{
  "experts_per_token": 2,
  "d_shared_expert": 0,
  "router_score": "softmax",
  "normalize_top_k": false,
  "routed_scale": 1.0,
  "router_z_loss": 0.0001,
  "vocab_size": 4096,
  "norm": "rmsnorm",
  "beta2": 0.98,
  "max_seq_len": 256,
  "max_steps": 9283
}
Below are experts of layer 3 (counted from 0) of a mixture-of-experts language model. Rows are named router (the router's row for the expert), down (a neuron's output weights, with its number) and show model dimensions 0-127. Each number is 500 + 50 x the weight over its row's rms, rounded and kept within 0 to 999. Numbers have three digits each.
Before each expert's rows: "comes before" lists some tokens at least twice as common just after its tokens as in all text. This comes from a sample of Wikipedia text that the model never trained on. Tokens count by the router's weight.

# expert 13
comes before: " the", " a", " his", " an", " their", " her"
router:637524557484548464579482518530532540523493503536542554398459486476431472450434575528403510396455498454461434505428530488524465522520610460439538576662511482508463481516502441465471570472528560480590510558477468520559486520437555505525527568540608535434431540454529461546508509448558473416548484473529566473509484527469433503503602507452521452512498513646450490471501485538469499518528
down35:491486542485542496421485567536429528567479536485493426567630525464575561444533531519596524506424513513480517504480565498506541435520529449547397344538604483587485505536483525502476435448504442584503518450453461543530499508468479406507562597524567494592429429447435536524403548537508542517572491479456521457502508537507551512498549443445516475477553448416517572441565490503457550543543
down36:483479500492410469500538484369465556483542489531549575494448503538524574536516472470499455495441487615517536522472539598478522418490568598577511487437579528514555414489505613527461511465531624611458476524486517480582516440560577489578394399497458479582583545490506481512429479467466465508532513575560471545447501522490454499550480559474537516485458515575432493522486510428576538531476
down37:457488432502511519482448519562477463494541553563422532459503498525494611413513529487520507451553531442499524441513508584497505521552441523497460504500456508534487517517638535540561423523475560482417557523540542465534437494451617469445539400511597389479384515421511609488469462514518539512462442443494555452504612486492482464484532498380589407466495550462535548401485475481492517555505
down38:503499518471482462445564447443457466503494554508552503480541526464459525606456513536470559508498460581536531457550540556493449519473533544479445466498430614516578531497406542474586552499536524472493401406487488501510540542563487547493510545493542500496475428455565555514460459530508439617587543533473434479586622526461508476557485457415529445360473594493446383425508479551424522471522
down39:413497568496498495572453486472545511542523471437393536621503488554475522455520497498521494323513539492457579558489515519446515502556502487451485510390494479491552474467493461547512512500556447569471467577554426462613525552537494465497529543484457465557523509532517580465459457466431514472485503540571437502510552500502511447397556438611537476411418454516620476420519461610480478510534
down40:452405480529431597523448479562434521465453535443439553518535501530500458424508460524537605467563477434549488507519491444512479591599440596504612458517437497590544489563480461473555554441391445434538507535552465476502582526541439510563444504517390519502426477488481513503604537539477509522525445543522520496483527532548464563573470531519439452499514451493534393549591551543500561536563
down41:477551605476551466461492401470462519413473532464563560562540444506543530447517418497581549554515469529516575512522590400389480413601484491557481531484568473421465487540418440494588459543495496486464493513433506475509500393461454546523503579432469486451524441459508523529402555524487486580517522491423478501545593539519509510488557531434534459444524399483586433534467482539577437491495
down42:545526446523491488478459487434452585563443469547478508671486513505502458583470530411471522615581511545578526563527473504576532529513512529574440533499580484452447498410468539554522494518436519514500458542471524512493421485462603493526465467473412445495548502424522428491600534569567473482520448546545539501468487378469551435491542506635516434512483508512451524566524518528486400462521
down43:577578480452544514528506491482394474513538508483527460466505534481561577409518468488507434510498501493507526484468487608414445467486420530477513404537548476475583519472501477544481471442453507526490521448459532553538581491435486592518455497435453461485501513554478409449543507524463564586431545457462565512459591375619574537530518543525498633496415479486449395531473542435557585494462
down44:612548469499444557469556457525535496477606422541517505473496486422395482496491480432537441575541562530496533444538566409488480443537481380455563513511471520518467494453589519443440474557484485497530540550395491588424526419489497482518560512459500481484534445496436369507508554492472528461411501506521485551463521501546517468462575436572461488604518618429459485535534508409546448551483
down45:504423559475441536447533542521478502518500537479474466472439527484507593563502443570485527538463391493498517464412468553495478530523495522491543500541512527509597505580532494509479563555586434453455462447472380563513594524562558537459527495444559451440450527459530573551569454414448558632532444529479576504399497588549569447531432506456505539510523541509561466487473436643485466495466
down46:599528521478478468491395432383577516508406483528532557553500515444478463496575480461440503558493504475560539517531493514490518486544491522550518529473494571405446487476517486566549466499493554467512476566485524476481467485502617433516555471503414451541497465410450507502595444586524567475519489407477582497441524482570604473514529493551445461545520546527550399437440502526387387461389
down47:580485456519468529542546504359520481503480465506510572507523516581509587622441519448516511475512458458505537466499530510530584395510430512495483561398586412465456571434479489401538509537562475502427631516460480523499557563570569419570467388503513443430474548499483420494416490510487469432534524570546553523456425519518562489516498560484436539482446542529471516521454503467552533453484
down48:500492466440527547466521500440394486480457522501454420416455469542478438557437415482454556474487465539495438542430493479525577489490478504486454503556439523510613613580396500421493517447461475437506514521564449451411512499562526563504488559459499427483596593421563477475539525527534496442529594508514509536566511410463512519428522428628409564466511473477519531571488574490492487471555
down49:524498503499460501522562436525566451525515486463477568449487425600450334575460436455420498549534517486481487478496520581521455443449437447494522450480441570503551569526496421406450534532552459546418549415485469501385451578528504423511425469465540525515503516447483491452593516553527437514452437499490446441558514434483503448446480512558440562525514451466503491540541524418632519492554
down50:442481532398546515486528493584530487534491606443579533567512600512465558483527426581522493463478489464554585522587438551515474443443512487485428439354541572549516473475562542443549454460435483554462450452481508431420513485520530427495500435565508588517566412517559474528544366493520510501522455533457451515484465541502519508488518535475511510560493405514483619464551549432477484562543
down51:556400476440516525543451456523375586530469385510458376544573514450482520537476447514481530456518493552545459499455496498411424536523514505474597537636501475484576481509496539505451476510441512485502433490546511563554520515458512393537537532486576500440514424389430491479485361516564510574487470510523534480545525557581453507544521419504527433513506593468495541556488449473436493530468
down52:494545464485496486416425562518542512563485582498522559399489447429500629518504520529529426465388561521478592445521431477530559537441440528557464549437467448535563443533555601556494467441467518457505456515490537492465470557457503505548427511487565482473446495554491517505510485471420443524496568450521505543434554418478460529461448496482469464597482540389531530376512536543477414623489
down53:446416484572480462466509556581459543488431558558512576544468536519456499557470532517478478437565459544520479521519552502457513571510505519551488544434449454564501540490460467506457480474472378527518437433485517422404553532578560544516545403585442467526483457459511458460486592508457514431504491573646457537511478510424539520434488445427470348539554504445514576455481480507508545477608
down54:431587558511492530480587562489513438519515500495509432502453399412425563517469562529479466520518534454476456551517464565547597436460524494597510482556411567518526482487589490566444527482578414475512523554408485517473622524538419548537518553448563448439486546432548501497543531468592527562533509468472514514526558573523529540516446447494416536528476624500424433396485479491485460529501
down55:532524552441529567469535535463389492462533480555433530532520525599455473463515466579478475486621528440510571432494425461590517466515489494514536443519516441466572535553537528503444524448542524560527516528424497583481455533493573543486608474485462540593489533544476607492518530517437482414528591459527490533513553442448490574547433610435614524584515569486554536475574479426517455521506
down56:492569469604471413507440480475479506508461476517520491459424530463451410540507433517544519496520536577479508484484420535486505568452415500512487494541368459591473471515473463514581497537517523411436412340477523594490512467444495479589621428533535455450517543477498466478411516532564522505471598493489591527529474437513480482441491564445562466495527485487506605491427428494425516465506
down57:474552589538539528461523483562513531491402526441447461586437431444440448514570479459548520482457530512472526462438487482475509490501449490442552489440562409491462533437434472560511543420456507438448540542453479469487558398429432556469516491439375481439555468490518408484457453472501523533486507444463409579469477541552440401446536489562563602454567547550540510416547464472434585490465
down58:509528501567501475480460450531548506596476441498570438409515553504571494548505482472476578428405432552416455479515506510453555469436439516488508486489547532559532529479457469440472480573584541502396556542463470529484476585537550533550503491519497455391517450591402501463501417521573580516526601440435520532503561522420439450582387427445536465502507470500475522479430430487497555531415
down59:539493468435455439566504482447415432449582556544614491515560506584513469453574497479530402594553481567400499522507499471535422532466538463567436518528547514459605503453528430453559499536540476516544439526569566425381549540491477540479620544591496437515502547551450497511495490524503482491451418478566505518441501476574569436508524495495470475513516540470471541477625504481569424481530
down60:444475541525480517539515460454523499579537518491527482556481461499436531561429485581503526428492512475493443591581484517455547485427461543466510510603559506444479577584439582362538567580454346449509444458480479512551515503465512613557504502538500596513476543405482501493468426402527443452539506438504496518539489484390508409505461485581544455535514543542557539518480488512495442428523
down61:410547577458367498464520558505497478538474488531625533586498519498528467459480511462489482440499540562515480450589452492574480482524502510530589476470467524512342605584495565533523522441547491589597450510531475496387489486480547521454483485515444539395492482426443541500525517463510440517518429461503538586476546441534479418536486462628497545503538451473589492455481444500493442537531
down62:538442478499501530531488481444495487573471471543533577493394485497459541525511476510505477481506469530589536461587563468573504504460566478577539497557482568533458610458450489553483579488551473541515538587456637454473498537563551404485527482472531448581496451381522533523574513469442527481481654527456525474551538570450458591554525519455428576512576549485434505532504504539473447412436
down63:550502463482517410510475562533544542401501378535532508519486632506465454528510523500474564579403531485513418509476487538454491582502504460445498545449558529535485512413588532446495418597456470433521530521570515534405542516488489494428518545471523548451491522440481455436549505439591480497457433546530511463474515531532443467603487412460396525501476508500474456532536628530449477546621
down64:451515552454419564489467483520579493518592512439571531493497523484487493529439452536459522576446580523481445426605450557450472569529545494544489502550449498547460421540502584507495546556472530490488384460514540548504487581558596527583491498507568514417521551495550568559432578462553634516581533469546420551486539470556502448537492515419541492477516520479616468454565455532461546470427
down65:498435471515530403480485566492584631435591484501522474499547396506446448523515549473474494572607471553495601584529580490533568524457538441545542516485505556474538455404460467543540532538453417510453492534450558538502510429418446495448421544483415492566524492510424456390578566513485530416528474526610552488484465547491607445460490514470495489486496520535445509517473552444475469456493
down66:453496508475462439526547414495537532487442494564454546431485486489484533470482487416462541612436550560473509554482457480497533469437533477493561389476509587465422509551477414604395564466502467474486489477520481529529464525506484529473517531530345454504532429437499567504437528453542452543480464548466521633461438458510507392539565395530499450431542507555565498536499418560594535509521
down67:484517421523493436501515514457602504555447544424535615474428585472469470505488441471488510486432540514431540566520515485521496460540484472458550558497592541480496489505373481582522488560469489463549509546452529454481340508486505463501570471630530486593494456551575444459530444547546457466472510494426430494581480473546415529481576505541430514507484503469498432463498492590392511397513
down68:442497599538518529473469515543530462530532584567497456459512440458460500496522425518499560487557541426509552481495396551516557467436482442427551538427495483569557518513560493516509475498533397494545477461412502622419494506584459549480582464447569530566546528480552448538474518473552466556556425521509473443487458473448406598498410570554537556559442551398455617488517487449484466478455
down69:442500566546406480473568535479526462474461497542508422468586554482466572492572574532531440430557519479464484541501489468437445508439477448487446469567490536514516523509493430526520631422462460532471538547489497492551466442521485455456462585516369487548469453520529416466502539460428500530448591507468509460580568390549430535480578473420474464480440401414496389467483556437471520541554

# expert 15
comes before: "\n", " of", " and", " in", " The", " to"
router:602500373510568487470444452545560496429505489527570531392515472581412523483431524561438494447429466417525595473521517439435445498479462383448448596568480466482485512529565564603463479491579511503488507505556517474489523534452506428531504414478513502451464545544501472521520530485448471498385527573471552542434479493407522613462499562455465413477553425514516455541507524476493519508545
down35:581499512418411486528502456512480451472490508508556517459567510417506511415590461456514432514456498517553451556526600550439566360512517470503506440534483416484548568579588588440568508483438505544507580444535523443479504458475542540482417564586434401510541511527616555376459496508466535492464529489462488521503544486547501556561465543480508577487493553512498530562413538453540526437523
down36:472503530583456522428536569469485514530467521503446591489476583456483562449505523545427510512466502479493532486563522487569465472537570498428518431471521390458442473511419540424481518470389622506503495608515465530479483450498493498479517459460511523534491458489591519529617579435540515520641431471502459435481581496490553538469492536452528383456470584427520528399590479468467509561542
down37:453404534502537592520521512457489566432466508471417525536496473545394525529568497431416525510556430522515522462501550549477456472520511465516443482422561446584538479556450415480483486508538506433487441406503564525541363491592511537354515591522546507449560498423445523484453529546444373582467484513426513549496488519532476388433450482470487535466534532557527507527509511515512503435552
down38:543434496448461431550500481530510468523440463455467528546580469551477529547538503432503480420513386457538412545481502452497399522445500553449506518421508553489568579581468442488485489441566464514501497484504455476474560572514528488398546452569513350489526560501575451547545465490466578476470551470474457450580520545563508500444515581606389485521543507553538447561463521561508415521407
down39:452436539523522430443524463497445544483453496571418562537485566544542476586441520581489480518567517468466541474460501444590573535477484511557426478452566557424544492605580421476590483394530430558661572556481469403491498608494505455445482508520487520530500524474537526478462510536463555518509547541452554490499575403487440503489510508489528516490541531473517584477427506564590527432487
down40:570527569465473476434507521450455471510523477476505458534535516526604399521462511533565443515465482554477492451484496556458552540478504495606470350544535441480486545477435605485434473499456526584471493495406478441409498448583417476522399473457458558474579545506407375545493420528527465612505523564575542503509489513589492476545515496520519549482477508455424562531516513446448541565497
down41:597479488547510547555447520570530474534528491456489600424388456562422500585606527549497564467454439603458523457586481588497479511474495506459512385396441433546519546529472460482442559536457488451573452546572488498556543498530485411529501541483595442497496556457475568515499475565571479476435512486487476416450467512569443391517508488460463520417531489457535471466495497514481474469594
down42:473481537413477433486451487501497521433484480418442481629486533514481496551483437464553469495557474532423503618460505483546518496374493494612503502505515504533481475425386471546457450445480460488465588547440440495440482501582461459490534501482398502497484544408487459517537452534552445600538458575493497521571430574448511435505506461652483528460512543505525474496516393458476559544432
down43:479520487450458551493490541515500487582495536565573496497520574452510480445519471593530625495557549466564550465567515588599483534482522490488566426529516575438537436429511500539560467449479477466431459498522575512547478546462558486454491432484565594449432467553563435515421564484518516435475497370490575482443587572498500387583495429414514455454439499479444492448564548532486488461484
down44:429472552609435543481461540568535552545436573543511445480551519484405439486589517483446613474437568550467515450518439538545454525437443524531486538474581484511475547423507560520543518455481536539499437457462495480449600484545430495490655442527601506539474524477444514543400427505507476492525493460555494462565567454504489372485513460547465539433536503544486431455427503521486432501561
down45:413597559518525545519477604574542524424463465552518485473533528468506586551430545569445456578528506422533523466577489480478526593482540429473481537506483540449576514569516442493476490586483442520565517499498535495503516513566498504415593529493585432508537452456543571491430483457555513504502597452489559485422523482511495506454535525462550391535444589386524531419549593604499541535503
down46:475458552536448476443448587550471554547510549570571552454417446445518590599445527515527480541517580420510418496557481521509513511583527448469435480426486493559452467492453470411425580549423492501519474473460534471481496475594496493440552573427532483357434408561484466462542579522441508532505498466489401478581565505498491509458546473470521489514564437428413507499524493495460538490401
down47:425459610581437510540453479543424510473511563488539544420525456396479526499475473550517448475489469485447464468405514545485551560446490495526523486498556410473525511600536542581596458531522491431408484447522475523462517533552527654506518498558557588357469497492590548545478546492532480450524517427525520422480545466441402487481468468500518471565525475484547545470438451480427558455559
down48:517476536589510420454531445489501550434516496448436394529540445502544437538429536548475463470474436471513493545485497540375440532472492566493646506507544479453506554481473549456461466423452422557552538502437507555585439588552462534542541429455500528512412565490473537462491492529549560526562427514506453492512499513571486477561432444550417535489553570569432435519633467468554449464512
down49:490515507545534476528489461464588469519436590464470565456499552458533480493538507487498509470482713462429428452602419485570484438501472472456475480454505504468518439475524449493579575535558501366512444484519514406491478577524507536537412517478500466530497409423538451458538492587414445506441563462510522460481556532479438509427544516498401465513553528553426558458496549538463504563525
down50:466450603531506510431524564508474483500530592465510453589455494512492503485524455552666482456469512489505490506350575530580494606511492549513484503594521434489531473459496549462611538505472505472487468527550446445557459484476509598337537511454511458493549492501548416483553476466453481483446573426503528479523528525536524506436529591473550515587416480499544467476561446489555451454448
down51:429451522504476468491485564480512531477557579391446397534500559537459465457451461462519502532393517613471499518504463618482459457544442538590504511498526490527577449521536478463556572531598534508570487511492520585476535489426451514493452539516507520436477548600445514502466431524501431575439551530506454517500519545591516379426533479513469493470477466616571512538479532517374551522415
down52:500442563450523446541500507435560463497602514470503427463421499500547420553587494534435537553435483539520500534558537558450484466504545427487509458482502510531463581598510492515472497487488439541548606430517577504488489499627528468512437446530531457534481478500462477484575428455555507579553553525457492594600486656573436527511486541538502551513433429523430493575487513392507429462482
down53:492502525548553589589569576457544439465444425410441533587464534547510532459512468514524501426467545508427519442485516513502448494528463524530492480575499511473510463542465569537451550404504510485416454505519444491498422500400558610432515654490433462549466419516533543525469574471537515564484499549496492529521540526441441377493501463502611462403544584532426536459502488510447539472535
down54:493515494536523478524505510466566539433473432483500529474508408496560564517498480371509419496519409503512526426412455613466473422502506535532495426494485429539522530552570512523520468513449514485374433460530540468441430443511478528460519534451483596436477445490480437446408567534489544536503525474541511469554467511543452484596552392407528508417459627462519477535491500497403573569561
down55:534446490558483481436468522533625511516472472443488579428455509513440600494506499527434564562459535509469564520575508522505492520534491537522561453570468482542565501580417398532414549548440524449504437528409363462443538491530469534548512530501494497453525400476479530529518507568515480551521554455469430502445574494506597484492618458452553444509537466386508450538563496582544408503531
down56:450428508453482540557556493565471499462444503440473458553478473509472532467446437524540439551505440600429526547470456426525476511496486494527534486591509448534482451514408443435484443463416474480566516549440517483563537551505375415461460529555418429476497554548543528538557587496476523459586530542592414492451474415501515538519464444598573527520546433524400514489555513486464390408513
down57:528530501450443469535418505546521561496515536524494464541452483439519527544478405497449447517584509489472596478566463517453599508488510570492482500455517541529540472620508509615466513474518458504529442422411505575492488576472497606531552540509533410408451368468549527541519479455547553545407520511477539424538609458487389435535482485417476434481482506475447473534466544476514587563448
down58:471426488548526582518505483434447547576516548537528508425461479500483466539461429542459480549510437522545587425544540424501480585423528569413416439451523421514537532491482524543473533481576461622487425460494424452467569493496484500469527609550478446529600490470400614494447453572501562550434461489455456419473478484521457530488513421463467444467439533504453478490511468530514577587561
down59:591474517544565503555480539456482490451543585511548482506490526464574511525449545488546494507505482492542481512484522533471513406493475505487530481521521573502557589501479510502498552453582339467515549508487508582536463561505627555411535566504577490589443513508441476512508377520525535494479492550440531583525473449530442565599358601459458545507557490502547509483407544399575491464507
down60:406577496504495476650523505580542539472444515435415584519470453583493496526576441457457537528596545489450538534499507482534558552474547443428552521471611569449484536465458521483536518435412470453521467433518596586522423486533441590608506439520492495491540464505515459408505455439567440447546485436523524578485471452493403492519496492471469456553535496470483450551443494449508478421513
down61:424426476498428444545505474440454574518473555462561492538509550491420532462489576468541580532413502509505440509619521410471476528584585515488402489508446628407538522465425495479539514552531543553569479493487446528489536525619458488585489537563524453578499488508540568504500489486449567493423532462483470457500515592536515491470488539492417517546482484531616507563495590614491524545526
down62:464535601597582501492539496470597554417549481558411460425484509427524448470460488570443491539484522481514533497535465572536529623448524503431439497489500561574408541511483515521515549466466475433524413562517503504502451446509502505476489495455508545479553447550546555524505533510585493450641557537466499469498471513440554588538380458514511450499462554537445625491499425484481425584560
down63:586560470483505510578552443498503509514510498558537512501481458464422427546461486479423564509554465453410486407499557516482554505353613560528449499548492517492514477540490414444487497490429516505478415545396494465492468505528423472525521495473549459370481516489469474396542480429555525584546550483531464465572449568545455435550504444515581460501572499428513569502405414480493556504576
down64:498521559425519513553480448475449512449503467491512512522528471511583481499457507453466485458549523543528464601513637382499473458497504507519572527619518454396452557503422452555516489544485570491407545442442552561399549469512549499555501509445465553483511522538437469430559555429542596516444400545527464492560495508514492493573550498553479471519621538471414526543599442471548571505462
down65:443561506526449495514453471465505531493488533482565500496480603511550438488460460444585541507573479441435477531543511496445547583450607472484502463504450454466518517596577488483438436540591605552528425566575438518523540477576552662491464493426578541441494504466485592454447522521497570462495465490538505527429508588450507417491498482522564517461513520583443413489567445521494443544566
down66:430488492498448499489494418588543564489584460419528494449468444531432512571439524509457509463567600498489495606562397583463430560459535475561497454480439507486546429536558538572545473543536426457499536565423459499539522572536531469524480576538518472674483494442564484540516520537411439554453515475559470457463533478489462480483377547443484441483537509543521523466464527520440539480577
down67:497528446479443448529604434539520464387473504462554546576456408477561498469482395461504493574524506544603535564457503476463532458523525404520513523425445357487537632512436494462522512491519515570522604509394486532522519509607419452567465514477445499518466482484538451443455499486510557513558539457490518490503399501475536524446594490568541555443482489542563569550493438520509548502496
down68:607523565465381502411471473426498576429521450450531481478522467536558455581413491422493492531480491540534491532433426516423562415510463499514548476477569389487496517587514461540463429464460541558503572603420456506472493510446506541540511544436554544562492501511482471462579482545517489487428474460443496508471555479496574468521467484499398578533539489556523525533589448437630426538455
down69:487491490503521527460425570526430504485420453519459555459534454471539531542437450460500471550467551537487530503539551590481605472534513632471409509580468464462535459558443503400449547549538534392462423441507490520365544562566550534472484466515403536599513502490555483591546535512502492466441495441405533604479504466524476486442456520465534479507563479428555528511452530507479389555524

# expert 0
comes before: "|", "-", "\n", "The", "===", "=="
router:448487513577464409518456447474524441576475443532517510457470453483417429507509603541467442440501546441478454487450513481606550531492535472462538505557522566595459471536487562501535484395504566410521516383501447536544526512491393640493518446445566474542464503548484540487481498495561518466515497499416534489490536635512476542497452548395499550632482520539516523496521509492406514567462
down35:455528475492572486527480596460485517457483356513474466524523593485442533432501421477456522506455545494459498519463524474399460549476446488548523508449489466476472496485493492441415486538423509481418496456486486590463477547498558494460541621507461449512445538491554564482541574445453507581526421526476505538542345552549405489548562454550543482495487387478477563493474408401550564580458
down36:518439539541627596532443532443565497617505555571486496450469545467468495471535548583466484522471465466518491501462404525487467548460497508492572487543506480522455461438583479583544566515402497517470476450402457476526518414533368542478560456476566400418532452540499472492426508563527478559440584458495525531491474506528463467426446478471391544527488552459405573459478463443555452507497
down37:516515511480515586531531484453525431545518485434424478410580471518614583500515486511529527551525517536496584615455514490479494449529482455484454528572515513494537501517483540566372493454492541565566548453412525479476543439495574540454507507504397404443484398544500519469455421529485463447476508490425435365442560478501533585497520566442452590455493431515519543522419572539475507489425
down38:424469441504567568485466543494451504474534506532532489521556571495464501464564398623448470438543538537474560578528474511519622524507467479616483517489547425531484504448533415535466467529558579547471420497616570392575483567507503584558473526525444472518499432451500551544524580548446471422555526550454474455484498609436523539486496420557532493466526528438550519511506554491517509490600
down39:457482532521488508516535456448453475515497551525529591564459505498531468447577509515541430573564563533519588600361527507551448403588520535551486505602485526492551550563456525495526522518505580482528537569448541522453532434479533505619496594501451512484491485473509386461571487545417470537493582527488587509451497480476493507476426458486380462503485497453569545490504496452564428484367
down40:542495580534530515572495441491449554430433482451502462539454534451519515514459487446563464381506444467534559488537464469420515488520518518499458481478546415523528547402447538519482457506450573558486434388502526471550508589526476482503547528519542487551544453598491513471525581449527471535408456595500456527448325534587509396396500483451453508484455547500421564465472529514491411535549
down41:479434492562482551467556547550567423532521472544458542536517434506490434395593420589506556420567574503519479466511531536445439518445470511516489503524475382461545462632477471511522540435533427454506498411500428599548427564542512480528547540501557505556434575487464531468494510494516528515452488395531484541487532538546528554543513442545531438468550411563517610573500607548478515488514
down42:455420436488453453506485600465530436523546511569524523526492524583544476533508451444503538484459443403468382531412442562510622531499475608462454530500474482453495511480447536513601543482481404421520490565519518546498562438461521500480529516392489579486517519489510574546505502531523592582488441573479501495500515512496463434511463530519509483499424487505478486378509402553485650443434
down43:568438487484511389544606493475579595445550492474486467592528488474563461547530463513459505551469557573447448530486559545518502532467476445535524512400432575457589472479500506494477425524464508537374529514566498532463482483625559545484533531535543474509564488514473533408514538422448483573487559486449519500453534571457412503606481433539482545477418585441498522508487572440472526597454
down44:415488519423518528554496483549491518545618541462511525510497487511573515470490582517525559432487452572511506395564474513568523514437491466537472409429654455589499413531471512535413525494499489409477550487510450541434559552540573561484550491470457533487512602513479502511396522467537487503549436505548526473438480454461484392576575509476563502531475502514443480577555512388585529450530
down45:492458488515483503446495434568533475597507565501539614562492481579405414461583421507435553472567490552494544446485480455495498499467464536456611557509520490531533518506501443514421518488482540527562387540479422557467486545489467473459432518566452467549508537411500434475432540484429443520489450499461516483527468477433547464501451470441526385474522532431619469549554653467445527453461
down46:476555500526498519491564522484484434519401553511435456501457454491481418473567550503550527468529517462552416507587490527492516478449541487519606474494494520523574511450442447513576509539371514573563525525495433508515462457431561473487560482537516528499405624472469457538378527566559449516465522423523553550535533460529515429475588465552494467503561434523530524396532444427554369417528
down47:551501518555460513521486545563485514487539496461625546416498493572493439540579498488499486501412440514579592556484464501614469406482547546534440557434499471492495513505494493552512403505548486432448502521457553434455519484574465592478526390579490431494478451503525574474549453520479532558436475434585585408582438430545421460504475563495444497541514507423542579525462472556470434533536
down48:554486457587552520534459491461598567439468499509450479479464514548538396445515485510486432583525485460512319393560515604517495491568512549524537586552562463477519516537456466526522558499565535406454426490486452525535431547447534483514509560469527450486470533536548582487531473457610486532541461537536561506419562545598488491532475402514478462504500458410525481507551529511441592461532
down49:449484499542519581547442476494431453499478500554558460522485463396462379548503592463410453543495469491540476521411390533554447568538389522467479523619525483444560540429542491474567470434483452509477526583440498481506373464526584440438513518476515554495607474526546498474562541491531468546530481512469500480512501488486416501468427557493514478477585468461412513566428517425524555549438
down50:577450501540436560575390533594488491488485497508590479451505498489546440512466461513415492513496468519651524521506460507501536460549542539524473529520485497451486486386504434511543501610528437423505490522532546518517458517524425515609508494379510510614517465418484444486504497463631491521564482424543616482526536552476478501562445480574462550531504626411501508490514464503560485525479
down51:539446545464551394434531563515464514462491562565375555486483546566509534549489558513504525444524466571500555418470523462568584486528539579513417430506461504503417525583502480400564481540516507506518484515570446484496492492467521461450585530568391515480465492432500447445575539522531509539451472561484558444465524430465538462501553488589544499464495494534456340442477593550540556524586
down52:459494468552544407580541465530531535514535492557485488501508531454400631481478432530448560502572528523469422456433534517419524549449440522551468417546500551587532466479529434533422530471518536440517483550461435492432520511481511479506494420424532476446525593448439474585404505580480468522494560475585582552580564488377438487503522485534509524464521522470394511450449575486466591479489
down53:475549551611532535475532396562460529602537490426480407568542550511522553457581561517473490543455481500483423564492419555495462448480546465497508503508512522562511511614433455642511572433586516573540518595611461485447428523521432496557526464535565461445571509473473548536538571536544496466496551504514468444492516424544462545542438475488522475564475473430466521462518514459451436512422
down54:572440484466541546580505453420530493499431523469530579466510460527560485577512521400538522535489391570451506518458597473491563496538457492469476486595500576516496498493439428459515535496435499421446530446429520528459519512492517531506492519557436438507507556569500483539513421413577587543444407488490527510591463502493542477535475522618464593513364500442587497517475560374457482467496
down55:531439556490479541469548450446483491493549421531500427553593554490513521474408496541535463489617539606514537560478481514456497527505491527569570467445514391482565514533392597540513476460397456556518588513521517479477409567539441511523519476542453478554570535513451539484433517501464502523510518582439494522502471494462544478459528506494589511391496493459580495515499611330503457569499
down56:445544487530566506519502571446641573484520533492512457532520539448533506553442466505489482438509462478486505517524477462481516446493566553515445459544403496486540520580510428507554464521536459588406493379500545456560548534510493461479553537591534581522473607400464538500560559398461579501478557491567471505493473555375487465518454585530464492495494563484552414381444508539517592506526
down57:390478473511510478567506573522508608417546565434546533468493529556511464490457413394395476371423478533455408541451539487514459502492566594464471569411460525502515439565504393536427511516609509453457475432566545547540510512484508468482471508608519475575502492450516457588518521554446481478494530559478494575488549476435489434476528469418460477499519535535449541531508486428512439465513
down58:472519502472537544458549477504522525540498477486506522421538534427431494604527507456468436519439393571533469506507519609481540562550589551415431468470493519489507529464468599555546548422469475425548470514429536608429576574537564488545538436469537547513498570543515439617482537419566522479552505537550502521463543496456472481574540504570444451480505607508528497582516475443516552602428
down59:519411462546622459476531505430511537412459555492431468557562507454513458514513511437508540486428546475434478487506504489488554455508526429613422578523516484509521539563440497474411492519462467481479496497554503537339457481406507440560507473477559551530445444576537560478559535466484445515481470471445544468455428493444571517479538555561577469504639478423506437558523486417454442433541
down60:644495605460432442512514509479485467421483490481485529472504523544503462556560602534556477453468539509486441577599431502469492562504504504499481536453391521485469587458534492510589572564583439570479541482567473519404526486439502479471552523544434545484564421513493506520514529522511480451468518447443494520420450492502520595490468444475458410579500556491632423412487462492463507414574
down61:566554551449447357423533506413470535440503534563498467582564431517505426546570537540590487551578418450552523564423529489466578486458510488507546593498405503495519588499559570532548588529518516616514577551500559418472536494475510543472547470526472555507509519406491526504535456464526559496489518560465520532472540455569503518451449455478595561583540489471564505592500557499502467484510
down62:593522565549457538436530448525509475443566526528517463496585532459549634414517452535494461585511544499582493486499447517529530463565460577526493500484465490394381496538503570516526469508504553526410498475605535488483482526470477524538477531571474523508464448506562559521484419500472576524460518499570456468482536435449520588494482443516530572403566578542497511400458600512569371460541
down63:417562491536432589430555518459436397512524472436438464611582491526559538412448535450543441481542535510456535495497565542489403461502495486506450504426440458508429494483462500422584569514433495443487531452421482488533488466442528540559465556523411497396520576546462460458524430490422423571590484462601526425423473503570521481499523496536520477432514527472566569445506531535528489541498
down64:441557434450419497534483540533464458602470513539550577526519481454543592403493559426516538526456430463517426460482477443583491509450462559425469580525608523498435500481421484448497466528459497449440470530572589469503470445503472545437533548453516521515520579530561471481507502439511460502376449420581590449537525511480537429599427415567480541514533530443510519566560412508503526485511
down65:471505520551528525411420485382467469450460569531467550393481574393450548528506528421446491560486435546506537526457508498497503414502538481571500442508573553540500511526435488503485464437549464571446469434478525517538484630535448503502458465466510516567567606386533525541494486520409472508456505509507443447506432505484497429550425605512492517496527416492483473533421549596491489457381
down66:530541506523494482517454575457432447556465503507485625474517453471503574513493443424553402509453470460483562495380578533448498450407511496457545518409462524459495559414454476411559536442541425590441442518546529460488492482616618479591505502479501450507475460457540489473428570440432626450496503501550449467542511469553413477473526505532460533455512510587429489467518436470489502479492
down67:530524601505531473444492449475477452517520492491497477478633456554475491588533480471567389469536496592545483588488549474567479536538486518554460531485506468552506547583337547491521510506435468537507489672505468536519514587549477450585484467497454430520579508496523515497439537507513491531575494583437505412540480501458559558453451500414493513409478538410601477498483536475510523562515
down68:507421494565488507517540500527522366533508468502519436516507490594495501513528450572472479436505458501527502460520555495533504568468524518484491418526449464498523500563411465467455437497493476499453436492624506553460449507485418500505500467543527514499526386535559493488462553513543509381345570473403599458493453470420508470504530453532325530459497468443462432431607534537546539482502
down69:566517562557504487506474560414478456471538564482466476528461529530455447571496485404553446501515435489547469524501547535423514439541498470486543557545538487573486550506556540503584501616540477503514483464553379513569401468541526451390509515487442441531535571483394470533547461537494459435564482468555508459534584514442435421604501454497604571532464378457483536493522456551472471406499